config.yaml
num_hidden_layers: 12
d_shared_expert: 0
routed_scale: 1.0
num_attention_heads: 6
norm_place: "peri"
rope_theta: 1440.0
attn_scale: 0.125
parallel_block: false
init: "normal"
init_std_up: 0.0321
init_std_down: 0.0321
lr_head: 0.00515
schedule: "wsd"
train_tokens: 1146000000
max_steps: 9584
Below are experts of layer 3 (counted from 0) of a mixture-of-experts language model. Rows are named router (the router's row for the expert), down (a neuron's output weights, with its number) and show model dimensions 192-287. Each number is 500 + 25 x the weight over its row's rms, rounded and kept within 0 to 999. Numbers have three digits each.
After each expert's rows: a language model's description of what the expert responds to; "raises" lists some tokens whose logits its average output raises strongly, later layers aside. This comes from a sample of Wikipedia text that the model never trained on.

# expert 61
router:467501497541494481525498524500530524496528501556466486494513513516537489489486555475548511512505494470480512471470485470479506480484507508450517502489501475501524545523491487512485489526434506501526476514513474551495461514458478490499439500539429482499485508489458437505491489469525496523
down0:518519490526487467503507476473487437536448480501515515485492509533532516458486497480514540505477544514516537470472536518482482447468495478536529500473464453529487459474503494536504498497537532530486522520508527511545526508486470429475415503496474467538521497502535510505420516492503477515
down1:484503468469466484491522486460478479510477544453509489483452506471501481433489503483474502526505487488473446520502501489491498483484523476489518501483461481488519496495491552517533478492525496465498552578480505481488493471485482521471497460519489510512509543509507505522509484523529504508
down2:512498480463502548462480497531581491507519463509471502503494510496485483454490493475485528499495520575473493538497522492493466502489528513477503496540475536486516455481514550500489512486530531527523473494546471520516510463517462478513528504518473507453538519480459481503472483545522514481
down3:474505495519512481511483521548451517525506522465502521473498503506512504542485554539475507469524560476491515541483517552481496510474425489484464495496494482509485505525486510501520521505485497447511502499501486523489514503491513552480472492477493522483517513495509489503513498508465493464
down4:543489427463502505489516590458504508533492518556489506484492527477563489470469436501545533477470519475468471493517518454494520514504523505473490483539475489544489488497519503514470493477529527535533523530539540473477498550524463537480504493482472507484500501492475508494492531498490509529
down5:502511490531487567432475493474513478478490507495511505502464526490517514471488477462543534478491483537488499524518491501481528530511514464497474487470472490498482470512489505454501495502465526484510492517484500500463468501516520506552500518493536508471475457495533532525519491520512480522
down6:524446512434562525510467498479552503537492514532545497461504504501506522520472513479493548465480497458491512502484504482478472545536540513538473493494505517484527512518459518483508469518513469517503486515512516515515523504542523473486541516520531507521495460524517526440485476532489513487
down7:483584483511492474478472512437484520503528528506480469509471505544519492518483425543531493518489469487498476508504494467511488460448532485493459463502502501490489489466538426492483501525509576507510522487482490492468496468524513503504509520514493520494524513505505487497509550472518488478
down8:537519491503476469426485486553445499473479526523547487525519545492460485502549479542485498497555451484490520521507517498531482481511533491472513460485510483494470470513511507496507474554532473494485490500529532512525472514457480520463488511534529499508464502526486472509420503495504452496
down9:520505482449531490491497536500463504467473482500514465500503509509482461513525498519510525516490495507510519501513513502499520498470468507477518513510474536457506526510486515456496517477464457482487508484459447537503512484494460468481502494490528477573465468493469530512568463484493510493
down10:528534506520497518457506487506485506469491528505481479482501468516507530484494519489483494537538496504492495502495475487470483491540501516499532517527485490551536513529481526488467494489483503482544510480536546503485548490533520514513499537488510519492516504512516509466519486484514550499
down11:496480483506508515489542510511493522479488475498480455486485464539547510483508507506525475513499522477450465555478488497494507481512470487512537562483497530516537513437507463504543537563473510452503494459486494527506474540474498507444502483486469493468520517507518467456473485493549527497
down12:502498485462546459496475527507549488506470482539477535464525485519525499489478513512517498504495503480525468474490532483511478511510494487527531514498518458523508498507510504492478505501498475469508492498483511518496488496522458463471467420516490514504487444502470506520464505502482559497
down13:480491493480487515537503473508516492453473516467552470483494468532565476510449518510496511459510495516476532508489496464510490495509467482503498516556479500491463528513522489509460477469473485525516495503489523538487502503497526490486499501493503511534499454482491525516467494441561537507
down14:461480512490524493478540497565517502517507519535508452518513538511558494505490527504497456535502466511523536465497470509511494488477511488520516494479517508510492475497490472491519476511473534455467484504483513558483519456484497523464457538512484540491499506415478505475486495538484549487
down15:450543499450466525502482473539545542509489503527509506496502499523478520539495473503535477503470477481456468541510539482514525486506483488499491432548510527534512468472480527483516448500531520516454516494468524506478497495508490462441549492448554496490479493531482542481513462537506511468
down16:499483500483514490504481523531518535563518494486484513488451510480466456529493463495523499464515558506507499515482506475475522524497522506549522511501464536491501486545503508505513498504478479505497485499508528513510525488548473526505527500562473507494480461493469521487506494505491533519
down17:464515554468504509507481488542433485528490477479458571452463523478511510485530517507463448476509529531472504498488551474490474516484507522515504468495552504524520501507508529525490466483546532520504482470468509476510499482521530508482518516468506526510516526476480525478486475494499511500
down18:543500489521467443527482467494499511490532504470478497499504513492493507514467471480483513476498487476499487502521496468506466477534494504536501543439529514472495438520480484505460501489473513473444501493524493521492485521475494475455460517469504474508469523486459464522510499496522504483
down19:522481473501516496529461496468505478495474493507485536501508484496499490491475493476504489471496525525484499490505502473482500526474500498491519294484458510496471524497511512512484498494508511499499525472521496524499505501520485492505516480487522486517530532526537490518485510440493522502
down20:508496488540512515559503514502520527500503546501459482507505488501497516494481505478441500453518497539500467503548454494505518472504493498478433455489492512481515503467501462511515473469458478484483514522440512479473511541524528506502505472492535516484475481502518493461490494508463499524
Description: Nouns for family relations, jobs and offices in biographies, such as son, brother, politician, Minister, President, and the following of.
raises: " (", " of", " ", " and", ",", " in"

# expert 51
router:456516526445542509526513481524473512495453487520489489519498505500502507470509520484514495485510511417487503529475514521495442505521545488476544476556524477502520498512510527475517492497518518490507500465484512519560490458495526449465475521527496501516487533464474469495512496526487454514
down0:506479486514538502481500503520507497483494497526538452476490518524473507452486514541489485493508499509496484468537479474496503503500493502516487407498510469491470443475505462491517468521440502508501498513498540505520486498470467497507546506506490512466464502499485525467509478475482519479
down1:533499497530509492537535517541509466473513475501515545494499528503469506499465444498515538541555499464531486494450491470472468494520503512537496510465503521482465510526463497513516504496513499490449550545469504517503526519488551506507512485520490496487523503533482510503534523461453509550
down2:495521515505458485515510548504472503476512490553504535496503475484525487553500549496523525462493471488496487476510572502485497482507521499531489430517504479526511501482531502485511476460501507517514489514514520479520503524554520467463482505498529489510506482465505504532525533475504521515
down3:477540551505524502472461457537506520497476486505571515471468490473501513523501505480467518538449497455503517465497469507499542496552513474492499538517524494495472518492530471460492493503514486520455491478466470501528462435495492473546508533475523517525550559472526462506464476520528507494
down4:485469508463466495511507481455500514518525510513518536462503494495524468507499508513495507544555500477504505497479490545496485530514470524470496486510508502498474501469476529452541519483510511473477454486487530544568485541532503522518522495527469499477526484500495503530469473460513505525
down5:518512529502467501485527497492473554566523499523500550495554504529502520502538517518508523494470506504468518550512514519499529460458542510503507548539482476526501437473489494540544530516518530474483490523514498442495501485511501480534500482509490481496478513509489513499522541502498509491
down6:452530512510501499471514466509466547505501461505529481531523512491509504472476504476526507474477502450463504505511522549501495542492499495529444476487485500491507527495475454526495503480490492473557493466488504510534489488523483507509527510479516452497502503490532454493551516468466525477
down7:514520487527478485559491495462538490514529481537488514476534480500493483492482499529506505512478477501511481520493471495486488454490499505445467510515473518503469517498516543492486504501518476469506485503486532499515494509494531503539537539483529467493522521487493487480457498478513504504
down8:477524501493499468505482540434514502517501510535471475521502530506481473508469438524489532504486492505500491501520489507494518470515500489511498518518495524489492527516518537491496489523491525521545461460441494457520477456458482490460530483490528532447499533468507499521509515497514541495
down9:521495488536511505539481486490511503478476489492515498494482491491501483482515512512523446474471520461540519482500596522503530521510530473519518524508497508504523509543490484536511487551556496474478538504569545471487486499484506483514486501544466500488520473521469512521508485513508573528
down10:477494503465516523563493499495512521474534569553517525477499497528483485515523499458501474525495521483497467511516527510502477495483465517529534518478490487506509519511463484466497526471479452474518501485505500488502547499528479494515469474501550549500494528496544512480525489509500540491
down11:518540488527499484540541488490488518515524526483492505476465529511479457499508537563498490501528472524517466480476500568470461560505500512520500460513508481496516529475502484501531504503490495518502512509497490425515466486483516455501508507537572493481499488492524476490463492484525472489
down12:484510509511508472483482470516541455462496499513525491511476529511488461521502504508525465514493484534536584535484489496471501518528485519544529495484495515487501500472507492497498479511475509524509517470515499508479515423443498497489520489500513505478484502468526494525491513511516492507
down13:544474506481472535519519476506510524516496462548518530509471519503523473485484530486539516491523502520504499493536506529577463476488490509492513577482530493494557510530491513517489495454496510456509521454515489534540539505494457510526504462537515515540507537493535509490483528466479455551
down14:508479497504522516513468487492506491473474486537471525508442519483508434495534499487445504469479524526536494461482512529502493527530521457475474484514496475526498457485503520525552497489464430517537516484515498458541484525476488509517485475518511463485480428506488506526507489515508459481
down15:461519501485501491508530494492484534514515497472497493535510493475491480448520528495528499507506555491550534504531473471513498491513473514498520522452451498504471463511485520491540557495469515489500476524492501475561556486507493533487543483566542494510465448513517508503501473514461457458
down16:518519462542502510483491502540515501462500495505507491559521509463515547522477498512510534518531461503498495480456489516494494510461490487476492494502509486495515464472513487531510490482478476469521472498472531517532508501512544482517480476497536488445482504508521504457435545513477475464
down17:508477531440471493469500452475480519515493530548488481456483471504544481464475535530493515490515506547486503482503488529552525496532514504534493460522510460542513493505502503513490463534490517455495460490541524523522522505518505511496492517533493521467489496497505503486483468480474525494
down18:524520531526540469508559480501461534554499528556529523517465495511556449509554554516529482511488438474475491515519492502495478493485508460511513499497539528513494524490497495517506542491513483506499488487531466500544440508532467487496476505446560501495562483457530544545512467471483508507
down19:485520532491496471502494467535503474500472504494496539470434557494506508503498505505507473499522532485509532534503476496495484437484555486527542429469549474484514447511560497538509528464531531471534481460473479473552468472464492460441514505456545471494491462494547501508504537516499497544
down20:489517532516509544531484505509505513524524513457515452520515502548490496496528476511507531455521465490420489508517461487490511481500526530493472483540488489528490502490511508466454544498493516513474468459498494530507484488518536459485475487518535457487512562525543507468494487476495511511
Description: Words and separators in sports articles and stat tables, such as football, National, West, team names, and pipe cells.
raises: "-S", " and", "-", " way"

# expert 54
router:409508482478500511525502535501487510471540511519489490539518509501496488481520551525526535496500493456492566507500530495470500508486517482449527451518482495469503515497485546504484462504496521461492512491486515544513509527488490478491480519515498489496497529515497502508480504510517451498
down0:484517510459545521477525498480477455475518509472467502471492521512479521444511521510511503517487464461529502479528503471481457503507508501527535633496468510508512478480480546512528497488452529478482475454529528531486491472474493476509477538494463485499534503477481524494511550514527543491
down1:518475482473556488511533470465534519465510502546533483496499482442544481503489503458511518514525518477505513453501512432472495523500534433498521515488519466495489546536485543492499474484470530492525458469527505473523514477495480508469497547474513508518457437521498506513520494503498478503
down2:476518532496514511548523540480516510496472478469518461492489481518506518468528515464485518492466504518460507488540480511497546516520540523465511493497485495526502479469492501551495461497557533474524478472475485509504503522473485522490510479531527507482464495498491510507485523475481481515
down3:489492514518540499488517513485446484481500477492471450495495515462470512472508528457505510527527557490507566521504481488519477478522513511473469484536520506491527518542491496507472505513470493519521468478483501496475465544499459516483501505494509522484487592482479493489499451521498486448
down4:501541514503545482511480470531577464494508534504467501509486467513451542514528461519513487462471487498473483471509491498469519491497487472504509538552513473510472493497495506486540469483530506490487500542498472484489486517523480532489509503511502537482490490497514569567513484515489511507
down5:496487511494460543513463513499518505506535508470494481492455511489508455481503482472505486524498491485507510466482467502483484510460460521474476377502532503469475506497504481466492507501583503447506530476514509515508501541502486490492515475468491501525490469517551512487535512468509520484
down6:485487495502510549498518495454480496540530545505516451536486471484501501498471536483483554449478491501508513510515515515482500515479472481516530611521471507488507497543504523519547514473478519501499490511532473466496579508536540523522519503522495525478512489494507535512495490517466508522
down7:509529469512461522448486500508455471510454473491554465467521507500490488481491506502512455465463496521452518501479510484511488520535487497483508586513479516519532483482469486458503515462535510481518502498489514515534477528520505475510495496513471522484526469507494472489512476547473493477
down8:570461451520489475499480488423530492505495503500496473476470507489453502525489459471513523536483519467511481548541524515488525485481496506540520475465524532451492480480489469472495511529494478533504527509508515507495523497493502523459483497473509515532494489488509484478507460482521522482
down9:501461492504510514503503521509490521499501522508485469489503442477469489516496538525500527482494511483492493491520486474479514503497494477525521458497554496466453538485534488459527469518529507459534447498515496496470492541492485462477536490509463484484476481480545483497525538507513482484
down10:475506495478519455443522514515449498510502521484465417505474493485513507511522502488491471521490496475491475482501504527513509487499484472508485607514448534494526464526487496507488484473480513526534510482498500527481533495477509507482470486519501503541512519508484424513526463518506508467
down11:499427510525487458489488453444503507521510509479499518466493478515523517520474502498520526476509516486510480501523500474511502500482462457533504437512521530525506521492508513500510483531520501507470514547512494467510500501521517508529494485488521483435540499472497520512509501456489517516
down12:574479499549496513530482513463493471478517510476532494480484493510540476516505467492504512509526493516517495524473523483500542501509511515490493530521528496528468490500477477497503485483483500505490498544465547535459459489508487474532483458537511566509501479522485461530514494488533509512
down13:516488537478574511493509541463539517498467493492484512538521483505537530490481537502516500491504512565479456466455494446492533528513476481522511506522548548494465494511558460519500528481478468482552508499500497512487478514491511483514493475497482480514475516519533515478484515454473518509
down14:502539559504528502519497570511455484478502481531518521491485513508506519532513501528510503478516518477487502504529530492507490544515497515500512670530501473498535495479462484536505527507444521459513494513498465518472519443513466504502560533502499476468505511529477481479481489498513507525
down15:492474486494536548511535539466474485481499459493520533494492475533508482517489514500500521529532483487469509515509469495459488490509506507461503755494477504499496522500505504520485501491480499490516546492478467496487517471503487499462504495568483514507508514513516491514493504537547524510
down16:498541495488527512487487512485477487536476465480492523524542507507466525536483485521515494529518491456469472478521521465474449500503503542506473570475482543506551504498516483504521511502489495485490512535503506510486502548479506496521487516499478496550448492518472519491494519497445490498
down17:463491516504531495482513479522478445484572537480482507510450505515503494536531514519463455503534514529484517548540483497467502535489510512541515515539494492488500468522472495502517513540485492477487520509533559545531523500482503444499461509501544505483476542522530493498461485511501512482
down18:521533511464467499525485503492484489530473505521512511500541511504534484479483573505488419507455545462505520531540480536531503484499474494530480503499524497453484514522490494466483485485484575462518464451516468526485486544480475490535517484515500503511500527480459544451498477511486473542
down19:534518517516513469543497517458465467493491466485531485478457495536477467537518518511521548485523497525524496492514576555529504485488523504501520481501476506494477474515547537498506470483506512520501513491495472501457527456565494523519516481505510525540480491541518487515482511499473448495
down20:492509512536517528528518461450489474462516521482520466533465454518523499512473513538510496486483484521463526474470520522492426506511491497520459519499493498513470491492497487451519501513529501469510479500495484492445489467494509482516495496533474545481506475457537508499517499512509522492
Description: Ordinal suffixes and units after numbers, such as th, rd, -year, minutes, percent, kg, season, as in 18th century, three-day.
raises: ")", " (", ",", " or", " and"

# expert 1
router:450494511424516501484527477497511493491516450520490509532509525492546517495530531515530505488486528466507518465505507541481472481491525523466500456531480486494536517534498520502451468535498481511507520526491505512543505485477473495508487541483508499472508527502490466506510547507536478495
down0:491504466464505476501485484445514495482489542516512489521484444466530512470535505518494451475529518475538524460489520488506484457466478523527541512479506493493492519446512521539526499474492521474507498476524524527499524534509493495528478509468461494527556476473486476482489450500526500494
down1:500476535481514484500504505459470470529475531477490486487495510497492510520472473475505551517497518512523528555507547472510506481509503474510502661541487470541507506512448503533511483505505500507525513531559532498514517488497495499482532515535514446518508502474518462519516501530504483466
down2:477481513459497548495511499467529492482492519492487502516497491483499528533525478494483522501522527521515519502514526484504501505529481579468541467496550472495491481505521534505479484515531488548484509475489469513521474499565517522451481461465500479519510481517500525508506525456518522511
down3:501485443492524554480476512474529507492476505551479554504505504509549471501517517463477485471484481461472472517496540510493530465467524467482522426462513490476538511535453526481485491446491476528534498490526492488503472516429517508508491496493513506500495517470514544498449530506489491541
down4:471510501469515506493451500505503510480488521489504484507522518457427458501512504481508534480476487492489479508511514505512512515524518524522511607472517503465485495480476499504464500491477496511463567521485441513494484477495445494520500516502501488520517495500536500508489504490471463497
down5:493481506542512497495483490528528495536499541487489439520467507490491492524520534479497535451513504491504522470504482496512525515472495504524463499539465502526519510499534488502513516542505495516478456563525496464523469500491504470495494512485469540451438521513521508498529530521477465492
down6:483527493524528445540481499501505526469468514490536501478559509491458496465505523535489505470503500505516539516514495498515532541548492495474534567544452514502484532473482506451484449521507524497509474486537471491515497467511495508497507436482511466487475469479500479511482485478490535513
down7:492488526565528473458489531517457475530478530484456468470497511493509463515507527486494546498507526519480487530518529518520479501482457520492494538483465510546533487535466535464500473498474494461494570565511488539548521483502494527491453503506483465482523527489528514511539516508452509487
down8:513474509472504519510501513491529487496528505509477504498481523511497486504495527478484493496487519540457489491527476492473495541532514535472503514511553496518477468506478456501510500497453524536488522505460508497495510477539542485476476451510462503449553492524527488538494486480518508473
down9:517497501516505440511523509538487512520524484533478485538477489481468510451446507470501468525507503542502494538504521521479530481482480463503537363508482478490500533471504487530499466539507495492491469466478506495496501513524499481498515456534515490518488540499496482459501446510498486504
down10:446475470483508527526455439486536493556530471493511440477518479458478478453544508477501525475506541494511513500468496536517502490465464514518525353518505504519508462504483472527458459503528494513509519561507528472514504520457504489499484483480526505485471498507524507481537526479506511462
down11:496472496513483511471477480506544500463472456489486537468506516468496511537508475534443508499518513481539514481554476513516520513503512526503549484519525502485443477508519520499486505495540504491481480489483517476506514532478481492499489511444531493510513456478488502471511493488516488496
down12:500469486546582483499489510443460507555493521505497545515478541482505545503506495519557509484525508515459466472565508501458512521554496529478472598500536553491529494515512525507474543518503490450487491452517466474503487485562495497481482500500506500504510515469514479523546498465484478476
down13:521537504489533509492451516489475533451502530490512513529497483531512522510527509485496442484493535551468486486521474500484496497449479468521499458485499498493446469458490495479525524423511500537513529494459548533489533481497504469491502504526537479526512513504520499476512477497481523519
down14:480524477518543509485465499470457576475472530467473525485518490511504502509519513507495517513490481541468521524480456494498500485530536474502517483515550446496483533482485507442466516490536514484511494466513530496527479481499484473486474511528494481520497542519510490541518482492533522509
down15:475489455496481512482524475490493471513514517521512516491482535513542469482488499506496496493525522504466523541468494492461499512508498475491444509538501516520517524530569481454459490486484515484508512509524487497486492473488557520493527463495466497496481530482529477470507514514529532514
down16:519513495480465506498505486473531473535509502460497532498488512475499515512524464538490500465514543489521519528494494470479514491491502500501518402465550474523514466495542530543499524495524470520468512527517509492517490520527549528506516517490513515463519471456484468517512474469470513527
down17:520506520480505504483467463531533462488477495518510510458480496481507506523532538486503519488505485471506521454472505512448500489482489507493509511446554480482474511477497478512469526548481551484519522494481525491521491495509555505440505510465472458517535545470456494540498506476513494494
down18:525530497497498512481502489423491495535473496507543528528470563519560503481516510506507487516503501480488469493539489549480436510495500505498488494489501489495504483516478501480474526511502537444508507543494478538528507540525505536463478459481472485460509507461455508476437484474534498482
down19:543494458481464483480472468479513462544470479506507565501498479483474473477506482478481497518491454525522517504521517528499466533495515509484507471484520488485494487516474523510478480527540408457498538509519504469474527507486475505514478509477540491494462509537533485514439490473489541472
down20:482522453476478487541464499485490463474534500542504519492519477530517527536466524520516538547504493473493478493486482543456543475461492477543447508554553498508520500475546501477491517493504516496509540504564531521440493496547517518487475506483482477511528514503512481516543490485513489527
Description: Sports words in match and season reports, such as League, Cup, club, footballer, round, plus odd tokens in sports tables.
raises: " (", "\n", " in", ".", " for", " and"

# expert 9
router:517462528502525452515531519496497495478536500519512532459471522526492506509507534549526534488516488484464487500462494522512481472497506499493570503491524464497526503544499523463493477513523479496486517522473503500523505452521490510497498522455528511488490515540486462489476534470488461499
down0:487498476478490515536508487467555491507547500504470530452559484552507451529463513512481464518494483509495495475447469477531486527483497484517516571518489518478478488529497512535515498490498509479493502439514529490505489435449490432457539495547491513505448476495523479521499506522504542495
down1:523486475504457494491509545499479560502517455471529512518518495487497475449513496510505482491524496485515509501520495475499489498504490503527563426523474512450470465520554503463484488484466525481493467481507530488505487513523475521528538506513511516462520510516479486471477477502472476500
down2:482524425476513475476491480486480542503451520488471472480552508511540521495464548519490493490435461505489507505531504569516497464501493507472493475494497556522501478508520519509483495477519501496553470540529489488502544472495521540499503562512484552490496496486472526454523558526506482465
down3:544498493493458489472486493502514500489486549507499527488486483494516524521497500546496504468483499477462495515517472542514490505488496529488452477499521461498476528500468463449474496474530500522488461515511550528480520495479489496461515500504495509510533525512524514515487506485518537467
down4:502528543441529520545503497499523522487484510503518556500488509508497525485519521512511500501487505484540491485469476525523489486518494503474540689510527539497574468496539497540492490499477492525526487504524503513506487475478496527495497528470466488474448483492540479540481514500547519489
down5:523487511474496545460497514487509482449495473508528530504483454516474511498477517495534431483471445500467480538506470476492442465532559520521504468498486503498486482462515502472500484520490483473487482520472551504501520487512519488541415494517526497539529509527482490470458449497501503502
down6:520506483472533473520488476499483501495533462521510511463431546473442522535488492511498498538495487463459503531500517506510504496512510508504523474489503520505487516514570499514518489507537532520485526519497547521467480516444464472490480500522502513487513531544531509509514443480495510528
down7:528504465464496497490491516578515529514522487506465489567491489488494484520541504532505523462507484497494510492515513512515484521516548511495534648561459490480506523523507524488509537479510511512528452489533492508527535509486527504532537499482479508486503508515511532507458527522526532449
down8:489509519502488481497498507546521546497471501470501515483471500508483483493517523488503492509468513491561492506482463480494503491511499518512521324523508471498468542506555478521488466499501482547505509524474488464482451524475485521488529520543505501522510491503554502502478487502515490482
down9:482512497517561499514495516446522529498482485518488474522559518502551442509512495475520496515492494486511508469481557501536528538441497522485508477532461573480494498489480518492540531509504526501468548452485518506476490476471505509512458505516530450488506458506508510503500487521530553504
down10:446493506488538529463532507486482507504500507540512489504490502504485476483514517504512496467512513507480453482517515492488451461494455496505499441489491523431520505530506495525490482553497528537498531462511470488466536493528490505485525491527527522497511535470499470541507499470512472515
down11:521517521541503474527538498525498473490504493503463503456507498465492546513487478477486478489547500528467459468486531528538501558529486506480510473500508501508500541480478494477477573518460526501491522500502501532488506449515489462507535478514527497486482503481517523479475461471495535483
down12:491492489543501511483482527528490456479540525494563497497486518495496457491464505481486503524529488493516490486486484518487543508522528526542495457513574537508519480523458511465475525483492473488495513481509518545503495501447508496503490519490546471492481523505558536486537536533458480461
down13:514506467501543517505529512455510498516507523538501511487513550553489515532539468505545501509505495493534530486504514523512502497484536515544472515503524486465510520494460471505478496510518484496494564521429521516535462487483477541475527463494561522508495524529470499506506469511519499539
down14:549534496509467468485547489541500496473498502505498491501510495493505429494492578485507524513544472496477490484474520520525472487462566478549475458512535508509456501495478524480444480457491472505492484479500549503541504519539489503497480467504451468474466531529480515480532504504530509512
down15:518498520496493480521497449507513509543519503489494498461486508490505522512474459502470505529506530480490510512478498428476495519482490499511499492510504522454512486537507516518502444467432505529512503506553537454500537480514506452507515513508471523492471473535510490495478535495532532515
down16:446476503478485466517445508501482542481455514472480526504505496513499503493441512473485492509546491507467529489501475494475490521495480508498539563515516540479517505509498511505452498486472541493480449462519525512482471485519424487535520469527550507478478460495450463528515518506500530514
down17:511502490542517484471501489534533502499523542483460520498523511512535478518501514517513509479506513511512499489565472479520478499491500499514513516481491554485543505534518477513524503509527491502496511504508510491490506507519506511499470443503521519490517517502493467502502552488518483495
down18:459466496509474499445463441488482517500461510520483474527510456465447467457485513528470490481498486485499486451524443468476462469502504507482527516501494494479489504524513539495484505512522493551507540496504478532503479508412474485555495500472547534504486532483513487489557493481470486469
down19:514513515470519525518534498500518501523484505565468488530519522500484484522502497511492538476468474477499455461538500458512471497456507508470555535465487478514512528473495493482519522549493492489507508479506494490554515510511492529492464497490518480493522550482495544456534492506540486460
down20:478513464476493453505482509517490535483530521486507505523498563523496498493440524493518484482523536482467535505486505485503458511520487558493479562521468470545538489474550472497544492468500529459510478508509500518490507492498501476519514450480504536469502526513485476486514516498517505499
Description: The preposition of (also de, among, the, its) after nouns like city, one, part, death, as in "city of Fortaleza".
raises: " the", " her", " a", " "

# expert 24
router:449505539463502481548514477513496494503519451523493509513479508511562498497507537512510506484489487463502507491467505467476504515484526477458519482551460464503513511549486483517540505488475516524483445509496462552498532496500478484488508519519506494451484499498487466490495492491509532508
down0:539508485551502465519548519498550521509544441501506499481467502444520479483523485484475496479479469531554561484499530487453454523445532502502537503481485532495519510495515478482489497508525547523480477516492554519527497491501544479464508518494484454495486473487503488475469503514525493511
down1:501473455518461497504513526495492480475481521493552511501534481496478471504457553481513509498487519507527492529505490516482486480498545525523491434505474452513490522494505514511438487517517531488467471494528505468472501533482500496505488543471529480486517559462483462490538517475486487509
down2:463480488481524517490456445476531525478496491526530508494469533501481529503500504479455520511476441517550486513502514493507506520533501487509511450500523461528472515468504520513495510481476482492522513487510506548481560479494546477510489502490501482512487504483522474474471545512520490468
down3:519467479522470499510475525487502513499459526541520497523498476522493463520454507516503499509486489474485516492528506461463507515508533514503505564461503503503455554451514496488503524485485483502496486512465497483481464503496506484460511486491464498535450487480519498513491516494530475521
down4:488492467472431460548492510515496520519480496457470501443545495494459482522527524542529488514515488485514475517540547541504508514480478519504553494512460511498468505453509525484520521542506509473506520482523537503496499512536471549522501503477500540541475557533470542569472498516506490516
down5:466499527511464497487487514505534513542525518460499518520476471511481503522429521510523527500514528482479473508529510505516503477512479529502536477519497447501443497518493489467527529529466532481464514530520539500475487541527499481513492526531548528443512474499513489519486509511465471499
down6:491490522482461492478483469496501501497543450453511493499464533488489497526485461524480470460500501513546531481547502507482477508466485478495514502455542545530514564487497457457505439459541519496517495480454467463494505492501511510493479527513482474550527526480515511488452499492470453561
down7:504526498516496462470526497509504538499512504487510508504517505488516517501508501478490490491520521506505511487485486522485510507503478501476528146484524504501476475491529498480478488497519506503480488491520544500490495507478507483497502502506476497461521527487484489478520501496487491515
down8:497481485521485548508505522480496477521469495480520515482530491484485477481533495506474535498507477492475515518526492521507467505574518508494526575502545521530510552489496496460484476478489514466502512495489551509499518467523523513503469511462495479492467490492520551493504510539509518493
down9:423536496516503525503498496516502523489459494502501502496537464511479473514504504478477550542497495495537517462498502507466525491531456503529494521461503490501487528530452525496473521511502534478518510507508495500524493483477549477531530513502510508513477526491496519518468476473519498506
down10:530519484517498524498478494527536505492481538519477507467513515493498549470477484481526449506505508492478528494502502497513534531558482529495493540528529513495507490504497508511463510493487505519470513486469472548490498460521461492470508499477501530516477474531479507506494450508519515514
down11:437440482472467512498501444504538467502524497472497511522501476464502499529471461517480514506487447511524517479505547486501529500506522518465522472494507473492495502515506481530526434474523499519508475562505491482478516478488479535477500492544482477537511511505448501500472530515533531509
down12:519500518502536463553497427523507484485520480489464462511510495507512466475488524496519507518472486508513520517534497501488493490523493521511505552480503547509501537510448526517514494485487484519530522504530466512452510493507515477511472495477499508506483493460502495483527484517510503530
down13:477520529480495498528478484525487499520523485482519498553512488511503484524527502497464513499525530572488476488509484480507490518471490478542547496502503494497523513529467485448502479509452474505529509488467502494517534504443542482501467560505492504552483488489521547461509482498517497496
down14:532501549536431509475538499462498519485528470518513531518546516511486479462501454466485481527502502458489484500494503480483522478485484484486507498529492502509505492527535519552515506527485528497497455551488495514490499471490441464510446469496451492521504495518441501463525513502519493502
down15:487520494461512499522512477511530460555496483516465481501505489430513571492479483496475479473489499483532538534515508488519505470496506512499533542504504489499461482482513487497526493534504492491505463514461479532482508489437494555426543467489471484528506552488449507496519487478498495519
down16:545511456547483535502460521533515480473506482503525478475481521532473479514497494495472526521507531499523464471461493494522458501490495507524485545500518490467559524510504494506486485525470525484507496500520487441465508500544545556494546491487505486495501458488549505494523506527510480504
down17:487515452487523540504523475482481493488500470502453490440496550500513488518496498560480504436475496551493528489537505506551510524463480486467535522507479508459487508494473529443497470534487489485484505521546457490499486509508468495496483488475521451497487497499535521482526457497467544533
down18:507468495538500500492502544541516479489472502446476551497514537469482505470509518529495523479493513544437460535482486490460495505536501508515514567488502467490503522524484507511494506443556488522497480494522472489508450519523528506501497505464497490538517519529487496515497510500500505544
down19:514524474511525504535462507518501483495481520474440507492481477534514493539480480500522461488498538499513486525508527463485403485532508526466503500461488508502469526499462518501545517476510483481523502511507508466489492468465499534468473481478496518508528521497495541530466471469506518513
down20:504487509533476489496510498525495455502531511495521548511523496503516456495516475499512492537508450487461507530516495537502502518494517540499499563559522505499453519496481520525492525517468462506504485478488509550502515476500471447529548487537486483531487499524485550491508473511499489497
Description: Adverb particles after verbs, such as up, out, down, off, away, back, in show up, took off, did not stand again.
raises: "lands", "man", "way", "land", "more", " ====\n"